From a checkpoint of a small mixture-of-experts model trained on Wikipedia: a softmax router, a variant of SOAP for the experts.
Below are experts of layer 7 (counted from 0) of a mixture-of-experts language model. Rows are named router (the router's row for the expert), up (a neuron's input weights, with its number), down (a neuron's output weights, with its number) and show model dimensions 0-255. Each number is 128 + 32 x the weight over its row's rms, rounded and kept within 0 to 255. Numbers have three digits each.
Before each expert's rows: "comes after" lists some tokens at least twice as common just before its tokens as in all text. This comes from a sample of Wikipedia text that the model never trained on. Tokens count by the router's weight.

# expert 12
comes after: " the", " a", " The", "'s", " his", " first"
router:062123215137151114156108169117108086127075151097128130074164134130122165097162193155147100144141152123129146128160157108075137073109100106129156157111134116144115170090112137115167104125115090123155171112117063138116131113172095116101082146178158152107150165161168116161131131113152142088106180116165114150145206090038120120187137137153086137072150151159093144166107130096114145080174137167119099108134130156129096136120174160108208095119125112139150175067094101107113128129162121166126130116107071126138137158129160092169109083154162203110118151066164043114093097211179097110069137146127131107118122128133104128045108106106084077140123111148069125097199131156095166124127141171129127208138137120194164103163190116103154132119139132086121118103077117104122120176152157
up2:197154120119136100105142120114095116157098087169084093163099147151120177192190171158113122116124094158063128140105085191121136109158184060120099129132143117097120100103116152137133118126131154132077145159158139135163117084085150194133106094165147172142176134131055127163124152119171090065099155229102125119150136135130161106123163042148163141143105094086169159166207093151116165158094123118127113145194159134140079152160131147159110172093115096165121093171153102142106118120107098187107143133109104171126158136109150118064152109144133136113119083107158128138161131098157173186021112093125171142099145129112119100129112120169182146169160119137146090136149160125118125143204087093097098124119174101160087125136134173135112170110079160108105118161121096185184098159184167
down2:122134134086163103153091138150133104158127132150173084092174180100140179183137166161169172101084107121070137145126124145148132104137231188141120118131126124140086140130103145091135189133157121047127129073168133111101129169121140157149089096116140103110125158113121163135151078071138179163150121121071154096109113123166139127112172164139147136187090155163140111090163166199150172135094146119082107126159133144123133160117090138105135108126140110124059193150138179157153145100127098162045153133181083170058085121164122152100164135102148100124159122091075128125153057121170085122126150056125144133107157091085097066139191075139165099223108098133128096126109115114125146127127134079167096173197160089140118165091152116157146150094128140165139098126117194139147139178095116
up3:147150086119158126126110145128095144118191159115088154092113163137087156126132095139140126125137166095072090118125162119110130132165148106152181101127090122158097166114104080123170108158063101164137101158177118069084216146189138190144132059163128118122120173143144120093128161074169102165144136148131116170184124096089137130159193148145109131127145161127094121097142110118114104163166128151121145123171093152151189105074151116148123124162136070152090057156134166132185193146094179110153154121060081054127146154155176065139097147111136153145145132100180134093108081110125129141088169192149149143100072137143116164061109135160139181152153146170106145110151200080076216153124160061147096153096126129118148112159138111153103165065147087099148125148146113131161133160080149
down3:095113095118150103225090158145156139108084115074117134137141081089155131105145097079128086112138165111185118109168158164141137098108101128155096187095155095122157089135147132171062090138142127122095211104171125213071128145079071140132092143179130093148106104124113118150089155132111122140065185121121132129056080116122112166107083200040102138086119114116063100150138085117119148163125133126144106122107137097100092100120126094088140079152093119162124120126070120162128118190093122144118114132175167168093164109109115158090135093119098092157099080137127123170125118186058128122089058153127183136140176105136165127119154117145110131095112120101064152148200126117101170093132122159103115087157158121113105153052117093111140178122092107126147075101077159116102106109099075
up4:107168132158152099153170126076107126107113181084082121157134163145115159092139132131134139108164141132117114108102135114145107129190165093147082136068113196072161144109123149157213127116095123131140142134091123120139129116145116141110058161143138107018139140126109091150153186148146139158154141112174127090163086084095156157147098121126081132143158098134098171121136129135137141175207128108124139161117040113148144111083172151116168098124079179155162047174072123095097157124150160159131141160087112129145057105085120111138115130118066134152106157123067093173156089124166101167091166156170086130093136119083154111145084105161088208147137055178138109165109131155145102105126100070102114109069160141107097070164164131081127104147125135087070108166174111100063148144133127
down4:112118137212101072089129129081141135092118065134152096160099124127137155131137160096151132079156171148089112090122125064141121128151101127081117170056173141157196100075103107091086076075110154155107152152154185110147142182152147087122078134170166209185130185077116189120153123138109127166197183139135191124099092100095111072125201157071123105137131090109102129118132130197151141174146180155147127128139149129138093174063068095163163143130132140090121175117095134130132128154135103126115120140109129076166167168118059170094099129123139132176178136121143116182162149127181112096130104170187091082151111158138119153094160126156214124112145096156133152099146122162152117177123119173164144114090154132144087187128124150156141120132161126123144153116146086153123104172158134

# expert 0
comes after: "\n", " ", " as", " is", " on", "s,"
router:106115127051137127131172192103104195139158159113130155149113139219091164056150126173094150083106124126101106111154149140128091135146143112140145089127172126110123104175070144127086137122110073105099137097127141141087131199166151167138134165115088091136142091156128117128160104145179100112131153064132114155157158144120101122131122148123085082123092187124135148069127147173200150111180165128140153100116205138131133031146117101078189102134072175125155136100155171110183114111122134107060132144111128166129168105132052136086133095132132082119115090128187145159113148116162118152208167085131127174152099138111126145142120170166113136152100095134144154129119118146081135129141160053179113126143208145157118097088112129102135137116138107145176190055124202067094116134118103
up8:155210146132093093129137132161077139157172116118161121107140098098156120172147167124165141146146085122092167102135130099116140096146143130144087126101122139134180168182182167124074149137067154096121140095119104137101110153173196076089119145151094078125162123191098174133204168152112122176074139116159181135142139140166092138177101091144147184136124163092096105106116121094176163120133106134119161085133099105135104124146192139083141130187122070069058138086090094106115153165162112064128132073151167077127176109103175140044165124142129165171097181123147131076162146090138185136112168108123093137188125126101136116164146182057085131147117149118141127126047196134168117126110104122177144135101126138147176128152150122128081127160053134134101104089144128169083110138147131
down8:124124110148174086124174061131144071153107126146143095165113120113119135206113150131134100107144155138116135167094150150085138123173219105164150129151088178142123182091080117128137155102132178095072137121141163063121172081135178094104148088130151137128085114166075131139140141143151074172066156155118135152137129112160132150180161172107081101150152139081102115159118111120127113160150140073091169120121074081086112091118119128128135093143129129102112169100083123115067166160120088134116106124197192015123161118138106135145143116135128184094052107157122071139103125138105086148131168165149127120088149116153151094150084081115115202159106120201155076146136047121148111106099137172152144080138088070038148126162122101092145137154151100099126119124113162159136144079113161
up9:132116207104142165087156172152097095171101115100155120148130123190079082136133195170083099104108170073117164166130140143095198147105167210144105080107128109103051189115119129150122119129133063142119100094112132132112154127167144173180127119109094199156118193122157181138128140103183089137118147034160101088108140161121130085094143144114126072153123110063177080156073159159101165115128152137171126099108115176068114119119143070106162150152112111137182137110109093130126168176147094112082131101100136163118143116158082139160115131108112185146111147108116164160147163132115183143116174089083138135118145184121140103151132131152112146183105097120145177126115137152090156179042132089140166154149103076159176074156135137120151151088130125112152125084184142109122104176163110
down9:124151115141117137118120090159150224114096208164133081132156104097153121137137124171123186157127160085141148099136140129161139154125138128133152078140176161108160112162156135109156113126083173143085154208130096090142104182133121105122105110100136092189164117093121153121082106117101118180135106162082158171086142118114130125161141145106122148099087126102109078136111125102179124066146147103165111108104085092155174130158160096128175132090144164106145147040129164111065138134126138139165092118143123137120075126162140147129095072099149052149128113188092156147128105236187125081142102119179175099083136138182064129153162081152131180079120128154162157092092152145184112136099120104204147147166189163139108186132130124181160104155135113150079153095129185094141183098127114
up10:063121110116110162136163158161130124179166115122167161186097138161166120177175112132071110111120173151088112115128108175116154137171144071170078051121162121160139076087131114100083123132086148132131159087194124165088091123111104090043109092127145130131116155117129137133090173082077137107143146095162130111085124085134103161121143134128128159137116170138158146169149172186134134120126143109152150135197149101080073153165092134105129119083071125176111134154128114138113099078088088149086169078107169109055148065164093115092147098151121199116137185127145124082169080150127130129079132130115164212121079104127073075148132098181130084075148151073129216083116148106117148115146193094110179122098132119157126124101115096142162136131174121089118151143090171108116115089097107
down10:171086153176183129166112148132201176115145141183124065153106126103091098071112102135152089128115142109144192150148104092158125161172115108156168145177101180078124167169160139164189136190137067183221173125096104125196101132097085129136131140133113078137098149133116118102132151086161084125088127154156154100167104132141134170177110129144146087137115184145124190108139092148132148138090114158112099179107133114099130151121146156154107182103165143123093158142147119101096083139147072105164136155123091117091155124171175160094091125098085142091137128116115115176216128164134106139160116138186129079120156200174101128147120092095201113103101159063187181123137128061139047087122117141104149097116092154130081132135152137149099129097097132143064102105145118114150152120094149

# expert 11
comes after: "|", "-", " |", "\n", " (", "/"
router:138092118123091095152195137138160117141121169111134195094153113142140073102123147163132078076098159146109101130132089140114129144098112134139180144100189222143094171095165183183132127102128086148133127112115201082150075093129104201151116148105152142085211146149147065117149143122122207100111089136100134173152146177085128139157069139143131093053134108131155096192172080089158106179143162094110158109143129133095127173161191166123075147144135134137144099140129211111107137145130108081121137111129123163086143120125174130194164156195127128099079059145135142147106099101109086136153142126116078052144145104085140094129109151113110086128121116157059155118129178127179143072098170149166189125159098140075093128175140118095139140127104112128153151123121129088137114153142145
up2:131109146088127171086114129201099142136197143092125163109109177142137060126116095155127156139116156174096161097167123089123113192103050113103112127145128148143142168139139105140114093094150105137124113132095091106118131120166164177134158133116140146092187146122168118108124123133121137123134159149174179077139145145094089141147114147115117138138099123137114164125129119209176106159164131054078202107131149154124100132100092117200074110139148141133156081089102160122136154106160141112136161057151033142072156110089140127174167175168117068122100101165157197157155149108082056144081084086091181203159182107201149187117142150154087112162169057140149143117133154140112141097165133153111119130168097119085082104140130196128124156081110094108130177122134148158133177144127106
down2:089063087140160142136168128184155144082142109123141171176161132120147107179138130087081111131052114092122185128085089133125097116162104106080128188160136070129154139128048125125113177125075092136064137156121159134101112123128093100074119165103151156101122165136124106144143149120100167113174106178150131128107127150174110161164081058122105162063111117180191122104162115126188152123150114099113089145113129110091120124152171092142117139101104146114162136105108099117147133147123163154154081196182158138121076100209148118155129162131141154105140180153100104131184123142096077155111124145220075148139156136163063115071148093121094156117159109159103130128174161127170096078081152118090117135081135192091074066088073112132089114159112217115159122111159106135139139141134127
up3:114121121144150174119165122117125067123113135212146110094139107077097088119136148123092136064160126073146154143098134100130149152104114092142127148128057156148123115118151096127133143098175135131142127099092133157114144106130197171068126128165120053178102162160150064128150146145142168098159198204139138177094140153130127175100169131115105143146143116086083150128154098141165116162178149125167095124140149083111114105099185157176089174130152159098125143121180153084102147133205211124209130149160135146133134113149096136108136153132133046142130059187124160145111120121129121107122182134136127166098174115174128104123176136225155159148156108090066115149169095084131193110128135134060139120154163097145153082146129134158127154087144082189155192084071145134122147121112080
down3:116139076156151137155103082123136141124166152061145126120113090086152130148115084135128175178162071106101088093172133089141124149118128116190144141120107077110076181025113121126128123105162126170131146083150111116200171098144159113164098099127111168113131142107142151168058082049201150102140151122115135142131115114115166073127125120128127069104111152081136100116163156156189120171142151139083066196090117152138165125113146090138087165105142067089075117165171123143142085071159112178115085159102152153123122080087057162120097196118122148144125114140220170094132098099137138136156135120158074142143082175152117128133146165139072121132166104090133144112121095106109119160122127148099133127194148120090117082140138151088078139132146122065127135050091116165155129149076163
up4:144129051104141061167131142056126107104151106084186150149114118133104092103162131163114098106131106173054086130125103150182116137118169119117079122090116122086112114097105127182116083121183046172102110112081108109182111098152133108155127131128173050109143112101194128100120135171163166159129095133099139183127165118070091087123134127140157150149116147138131108127108150101120138112151128093152167105129135096098096172134190179134098083077144110149161073154097121091069105100169106167144084127121146112145135097170083127141122155164116175129138123098095156113100184117118056189130168135163077105074143162122057112105140131179149138136101113112114152109144133136155135088134131151122146240143105146091148111100143169086166053084184158117148127161221161110093140131096112
down4:098120137161142111166176130153105203139097141098163212089172151074143158133087124188144128136160149126105105090085137121154152121134157127099128112141115133098140127052125185051081095097211162120098137190179135094128136085093109146116142209171139115160067119137105118168161125134173129075180085153174096092104172118141126190098122120144087066128088110143096101167188116122176135155125132151093121161112101097119143101112115100100137152106095149133114135150148089123140147084048113129175105132152153105143103126111137128126109114079100093118125145144155125105073142128165103117123109073159124138067055151101070165125182152086176151100104136088091079110178107094059126120116078162170119108125121169175162107118136145183099173096117111106181166122100144104112068147176099

# expert 5
comes after: " |", ")", ".", " it", " It", " he"
router:123109221064147073119167124179118107124181063133129081104062120127136151118159163091097122128178099103154149105168058138103108158115074104110097087102131116046140150085125169130155160172147106100086134178092095159101086117124177108208137143095146159130099128128143151127181137152157150108141102083120108186131119124168118191087089088134102122105124158133081225159141134062125119141118191129161132155121142175155141143127142136138131080089112106066105176110072115059131054151113140119129119121140122161123137103200144173166126155124112146172146128138076137142137090137144096173141124101139097122082112157125147080134162084157061211172094131101135193121112142173157131178140137099096130124181163126136126095087094108125119094147147162098090126121129143170142089148093132
up12:098113123135162140096072176097119107175135152143142106149139097179163165104136082159064112151158145140121061132111122154087132070131145139147167097167090125168084132190095139191188117116148122165147098168116105090110135137172161100127180092146123129112128110088126040095151098071113119138089134134149089188113172171188140148141068143149146099099151163158147147136156119149175078129049082089094105141107113132122127125157109128129152131130065121116150166168141162128148102162098147103184127191081117176081174145103152180161161092140114073178077149122213078162144124103116124165126165122136124158125108139127127113189129159198114069133127147127113105128160155154112069091173095125097121133118117134158141091142072151121108123079128149130135119202127088112070040075165142
down12:103121130096114121137167139139128126159147184113135095189141125114116086153198150139138087150102144101075051190087155123123149088148127116130172104109121108114125100150137144135057159116091077170081115158130094108126105143122196121128159076179116125088111097105186117091149097133156161204105123138150118142163098176113101097062207118159130161169121117161162174202130109118123109122148106090118076133151134172134127177174102197172072150136078124088122169131135182125147148153073133138131064157156105178138168070119187174175132058157154101100168104128165157146170126080104154122147199109106150059105171147156136137132154100134112070161121171123136166116104138155141134103102148175134159168165126141142152103101105115067068086157091150091129135167179130113156124135112085
up13:092171125043123150086171118138127137130114136172095109162075121133155176179096165097119108117072133126117083079130124115151098140179104122110124120151164102102145176146139069151189153203104103165134122192113146129148090163139115148164097122146119116103137091080116101163154073161103078162119110099104126119124115136082150120139142074143080074142132138137127143129155105137159116121126160112096151110156122234086138088127125148101081143112111129134178081068112110117096146140073074140103185188155122180105106121130079088142116082127129162109118108130128222115138102106149115135181099099112060131178040112143169144171164121156133110182157139122137123110137067149069060106114167168157107120118156114080087103108130193127150176125068122062166164164107144128093169118146074
down13:090122133127132136080148057096143157186078147136120135145165125141141113144154127101185148162123071071151074076174076168155162134059151086105118154061066086093116177145142161136131110169124132116115128163115084095132135147081190141162092131110151090109129048178118151142102140101146151153126197180083061063102088120089158140174135173119171162139120110119125118069164131149112073138106112151089071175118131054135114120146107122112164112127159151102092143134096136148081191153082151142175103075119116165136138137175158141126141183103197085099120091133135094094066156143120106123090105086163162135147113105096072116157124141132168172145148141183174064162126131126142158154104080097131119092134070182128123100127141165130128104147161074128104118083161128097137115094097170
up14:060140112169138136176088178117116144105158082123167101119142084140066170101098163098111096094130133123167162183143130131109133111148129120095162069117149113117143163124091147096117111043146125122102126224109058111081127130068182139083102064109081121114122119126134166116144139163162184114091081120129158104153162157190115134147104089131057110073065098175168155140117150120128142093116149165129092110175044137108133172105153110179120100139093127144105138120171138145122104146107133185163154111140097128090073091166123134129106152173147132097180090152108053131124134089146140141136073104131189109064123126139142133144158149134123165079046119137146126123105137107182151129125098114136093069165097156156160138177116139175115048141141142091073152122175150161171109177141071
down14:046134152111152126128100088123106145179133096146177098151136049112144130163122143089167160091156174155200166148142140118195155135200111121117084128120147158106130137133182086116167094121156155193139176081126139108185092080130155070078132135168137096133044099072115174129118139111157142086115181128157171102118114122148119106171187155060124175180122150129133107116139155144120119076100152157169118104138173100140146185151155120139134123147115097144056136120082120113121096090098104109093129092145115122150143148085094135173077137116115123111127123122199126111122135109112112108126162104134104147109143125194077173182130143157169115088111157147130158158172190121152194158123134134107146096082125181080174135126162102128138148185123087033142132101144139169150102036080099

# expert 10
comes after: "\n", "-", " ", "\n ", "\"", " Preceded"
router:152182122111149129119110146146089102078135096136093122114110131154110180097153103124119142073133121111092169131136129142135098102120157073118135093143144167139110144149083184162144169216116145122090055090132203109094157138127116151173084125116143088152092129154062114082135076157094152134123177114161152120161109075102188127137174149104084059136168139114137158140146183137147167118161170117130151100155136146134131048145139133117163097100113135097106141179181131177111147100110094166050146117126140077146107151170084103111140154139192092080121086160139119107106109126092115134093146100148069079134153148189125144137105042099103144155117144169119079161122179127120091113143125055173134104132207108204114091178136164107109170120152216155152142093158148149166085174123102
up8:095175078138141062130127097154067119110221141113144149120158091124098096097140154164089099106152174053138117145125141146145172190080137115154122180118140148138127137206119118065098142176084106102143125159222099096146110126142118153115129039179050060132074167182147098090152141144131142134111153134116122136141188065166125111105081114108180077085116150161131189109139152055089104151136107146098125123163118092112152164119132106085137131141062127143119109113129081142177151115105171113120130132098111155100123105099162108123091148086100149115058110110145093160087136127085075101097102138126119140143177110092128092150102120139139120149106092135135060157137105094151160118108088153090100130113157102173189105127135103168178163077161096071173123121138124138152162062163141
down8:167125137057075127102134074087126153115139086130081094170092128138120105168116141143136172205186094142091122107134143103221127090145164146141205061136092116136088091115082180097149124132124116164115149110106136128156130123131113156107166162121107187093155137111105111167101202135124140091185102109142138194114102095110112138177124069117132083205196097116113111144159106152093166146120138105126128112117113144116116124098121166145100124093071081105119104143108131162088154138119135152131154120144192110125206156094103142121170091118131151149180161138116182131107118116115126088158146127177071189100098131125140170148155125118114102136137082162110183142174109170111088166177145113122138101168068192112102119157145181099156139137002166133072124117131139104103092137059109
up9:101147112112144097119141106154098137110098087123187161166152111155078073083136151102129162148119145108163112131117147112131122090119155162120116085147056134126104087124113151105116140126099074118165148170140138088122134130162049115065138146152057106140190113088017180186123124096145130111146154170136167169150103076083119094086123118045095131147107111172141094142146090108118143085060186142141051140139169141135129131156137094129098141126124083134094094101166155174149177096125151130142134090154069141138136130096110110146146096151090185131091123172125120116192119094136127129132150121180119100080172075113135078113118132102128128118149150059155098148111188124092097181161121153138096160154056136181117126169155124185145138185128080091062065132192094130122151130078174
down9:120116184119096172084137122139151128130160143099186121173157196101133106153155127152101169076146163146114122172118094090156186149100117108086034140126172174121165119082104111141143135090125139116121102145109058091105112169113192163130119145154130158108074125118134118083125104162171108106138105118147126182147128192148131178176151134121144092122123044191080085088111139182162205115104169145117109156142093137152157097140051129102122167127128140147172120135109150132102095088125141159129116085135137146094168097130088199106141173086141170103117123129095124099131090158113128140101172138103179124117120149119073102161142134198123169210119091124134161173113122114167150182128181103045139116165165119118129131126160137149134044139106201112069080106141063164113137100130086
up10:128190156137161121103140182135118087076150157101155063143108059102176063132110114134175141076181200154075106132111168077193139121226124143105131129107135162163122126138138101120162129138151157151131152120115068111124090159117132124149128146141121125122091080144075139110051137107172217057157076084133170124136131113133157151169152126114124127046181104104118069111110182179112211079153105095114127127121115109098067115117146160057125125108138143065116168186133112089080111122128093127143094103133116154109115139114124111131185167114142103141190142155153064111086100144127135102115154118143148162098120191170150147135176105092129150120076103102138114144125111132181142170122148091176149153136189085116158114117168103177165188086127116110127155109113094134154115103127118
down10:177136138155088126124131076120161116112146137091142171164068134145122114106122129153127156171142132097116131106113076198131147197062147135103127102127072115124139182147042173173165137050094125131117127091074192111092137126116093158141159160173111085127176143160157124185125182156149128113108107100078136105166113162117141117141087129140127086168130124157163127160065140166123094097151083099114174134088112110126096136154134141123108171121124154103147149143134154106121166134185129154035163103116105098156124110164146117104164103002093156070154167146075175073091181148107202100123086054117132133145100052122151119138097180142152145108152132121128168117101134123138110096090126178104108107166157053111124152116090124148106112146164151164086167146182114131156115155137168

# expert 8
comes after: " |", " 0", " /", " 5", " 1", " 3"
router:089147107169094120101190122161096122045161161099085149195108115116147151130128142158119144123099160152154155038163151134134117172152043081125112115121101106117121105082064178077146119162112141081149093139092097106140104160094149074171164141165144103116107129189170089079129111139141120093096146069122088137159105105093154102119135060071116126115139139113170146142148183167158152131141107129126076088119135129140123142124112080129113140116145097145067110154112150176118133117172163152063127138178088110133117096111122141162151168135166146125150088107134104235110160131135116116133123126104070142086146076148063140082113134150127085152160090100145106130163127140185175091160188129179139127209175119116165131132117205133087140100123157172148154134118115235135150160105154
up5:147095180133083114135205078147087148189181104099135137172096156139098130181156153143140113144127144132106151124045114205158091176131128167078111155119150146120148082062097090130141131156123164068094109228089146127074141112152120121201145147091138086155108160130171170124143170130161139099149139155159165095139102104090099136084141115116147152053170072131132093180116164152127129184158106101095184124161099102117128121169121069165138120144163084146100163086172117087082132110119185138148119144157151135152095110088109118139093122111181143072115109065130107139119068122174139193167146137130161124102059112148045118178178142130127102122137100105115110092124124098113191108104146123126105162141121120147179104147090108081144112137150124118143142120124154229134127117158092
down5:102161142146130142142104116087106115143135117168160183127086108173096128078134115075109140073124100102162131107096155148108116212069136181129118162103093130100161195132169093125112076199133111122130186136140092087148155197126153158130136078162106184170100101162128125095212128089133127113128103159114110122118097160136086123095137121152167166104094080105054116156142095084211103114165118160142154148128098207177122013109158120143195179031126153115156110115148159144223126182130153083102143140141165122087121140177137104109104119121133115137134154169113129119085094112155153111107103123084103088163133136154114146097128153093140090090128197129165149126150116164155067102125125174152150082136141184113122135141136138177093117157141120133157104163128150087094132150148121
up6:150130102123089157134126100126096168117157093080136134101136123130097149143091090115094058148117192139081100104157148170156149121133142175093082109083161067119091135119142170098140127112153128172113084139085151035106155129168155117166148181164128112109142102080104135105079109122122087157091098133157122119140131139137134123160174109160121145110104124139093141127145079092103149140118111115076090243112148147134120125150140116161176078101177170174084162136128124152094158114138148125159201138119077202116128136112103092208162107133108209184121114074199157069115135121154149117175089066086126092169135149178121114101103091139163166185149161128159087138108135135134166152179114085096163147115131128190051097117123150139044108123093147090123126115167126104181142133131079
down6:119186144110150154174143143189092159180161184107147139146096134167160130095129098133098138166113100108155180112126111142185211114089128182146119097101074124106151122142104153133144144153152080154146177120128200125105151151173165104106091143092125104145140140174176161124149098087172124102081110143115028133111161112163101159094136120141129182147102145154159103115085102115114120123095113108134122116097204169067147146120113090135117201148159116151108096196079144162120148129106086113168139140091174092151086097171160093157125148166148111143121118147180182152123107125079193238103082086109103115109098094115091079141179135145096082116134087116160183154182166154106121188159137100179097123100060102111124155111099157142149121179184127111147165118137179123137133131129166
up7:133107161179090133118187127156111119138126155111166136117156153103115158128145170097144089182160136109164110101120107108188128143100170087134095077151129098109154185059095073132219126207100108099098147127141150102151100084166117136194150104104113172076108097100129091089107113091125142090090139131157080079149110174119147155113176135108147109116108153082103132133225082101131132077182136114119099165168147094148115083073096149127082185123112154101151147149120102111143107131145105175122143124119168155134114090152138110141118102167135165158115175092079098124169094128164108035109092189141134075102115078095083126092101124121116029154155155128103095101123190126111169133129135112137079114174137144152163143129133159144181157180132138117185131154201168064087133092115132
down7:096140144117157065094135175170135108119099084120157073137133180128110085158143112134071101185174150093100094085125109123111138096124116107138109129116142115111145156149123082090128102149150077194168130127178132106112142213121128070142098111105109141106134159101156149112143068170143116115089160155156096171103107163166127158202064116128132158171092137125121132094127165134125130104099144126084140151081178106127206100101145128136168130147148145159182113118136096075152034109130139157094151138160169119165191140127093204121083118108077084090106082146140103069110145122069103134158089157192157091165126158079111127134104164098180194113128089145099106164133120177136076152161102070088116053108185134164141162144107154143137112073117164128144165111140154103057148140101177

# expert 4
comes after: " of", " the", " in", " a", " for", " with"
router:093172112071107146137144095128119111099097113086095144106124119181044113109117128119111115121118118124050076115195108110109125123171105171201119142115148153155097157097153130133176134092095102100117119104099126081151121170140141119150162099199098075129167122175138121135132055149113136135143158107145122184132127096140221159118083067078127127106174133130084116113169148134154147122173158157145108082152095157133145134120146164119166082124116102149186117145160122115194139175102123172135169113121088098167122111179075158110165131095121174087146195145162088194122130124183096088109165127105155135162123108144107106091130056107092176162117087202066158176091182184101139099127147115117183152136130165139160081140190158172096112112081135115141150065099178138165112099158117
up3:119155090098109178182091130127128130174095129062158188137140121125151150136164112154122172112153113103132160127126179106137070194115123162142178111122108138088099145090166183093108131078158125188116168130118145136141133144105127191160097088119112105070102140152105100143112083095157178157177069170116128142064126132188114190134092103164201096085199139162117141079157193114189109151110123122139090124144159136154145094120134159143108179090129073145092180091135129143146109109102160101111163166130159141152134141152059166191122114159127166115122129153113118114148125144100069186074088083182094146052157128138140102113152092151159147140095077085131125186121123164066043149132171114092101169146136084157097124126184123145134075119110104151115121099117203121119094147139150
down3:162168081117109106153124158161118145078125118212103153159081105127174115184174146110157118158091095107120118156138087141104118139110178148113082087098148050142119103201136064173096135237106127063180164129158154121144139074101145135164091100125122120156143103120136090110098128108102113155160209103143150079161141141111152161133106139123132131159096134134083084119121129134135096085178139164090116122180113103184106217105143139095157148119074207083198139112121106070129171105115119161123095107177078133119143152101132170157180156085107176128124111145175152092129128149175107130177146091132127157119131088092176148121115171148146163124143094154128198142083128163087156114155124132154184149126127136147155145127086190152142153151187165117113164185085173149131124157148091
up4:072120168108134143101138155122133089131101127113160140131169078135071142136134115170100091112168174117128128121134090127226114158107097117129154129168167117037147107137140089035189167158176157122181118135164137138148144171148123142118116168125175162109075106123157124115146061176121111135115110114134114101158130156096119140198086130137154072092139214103144124123151127179097064124134116108127157129150164154089131142134153143142173185144150107113104111129113145130139153094141183135125160063088139131107118089103178114203167112046089137109098130163140139164098176088143115054199129190149168157164117114162134084133089152120158089191134185146128112134143098172120150087120129115142145129096134081135140130141147084128065154073115058091097083126127136152064120080107181
down4:168099079149110148128106147088102125136155104110107113100067159108137166164130157157082115117105088091062140111170134118133117123096150118102151118154121133151063085166109123144161117088158133123158114174093095070120154111057150117160113117140159053126142097156028072116140099118047149147117121140078142165094109117142160110090122142124087150135051120133083125115103104158135091143156180173135136155138101110109144133080139124126143115118138160139080105095153204099115078132103102077178152139163143082134103149141083177161139130038150156156106116115089125166126088138145117157115118095137120124122187086126142146125147149108105182144112148132157106110137108139222092157166114153135198119152117183236141157150138132144131153167200159177195119057155178160177128127162170
up5:082131150094139172166143183132104136183104104131118136145112124213160103124110149105130154110125078086171189115164067082114130117110145138146144109118129150114110192165137171226113134096135176106106168166127096147138065099145165139095191083148093093174040151150070134123166129123133117186156213107159124086113143118131162072166146142091118158171064115149150126123131116110110104128109102084080086141153128146099157091106126140129086116094109102215164161180145155183110167167169109158129157217098124108083092151087151130139119120140123150164163141133134135170093115194114150127169137097131155098139118110122109148100140158100200122151141133106155109124117194180135114161121092154156165145099124109146073138122153159171114156133096074149185118121048116152175112164102125
down5:082165108131064099092075120151165127112130129113153127165137203114132141144097174074129122148071141075168198150167189107129148163083155155165098176187136087109084161185108128069094127132072061092128153105136102133096158109124098183103101139082174132120142181104128072102111133175136135175121160154161131070165195122185094112122137114130174080093159146143186176129111113092157162094079125134096104104132074115125152135175092172109125117097128190153088182149100113188102162080178143173145115142103155143164135112149096114183119096174151163115140179077071120080170072117149105101165124099154164153126111113164114148184153121081127150148180125126105109121120105093103142188142170140175147077117157148143150122137121120111074166178101116109112150108099095143132128135163110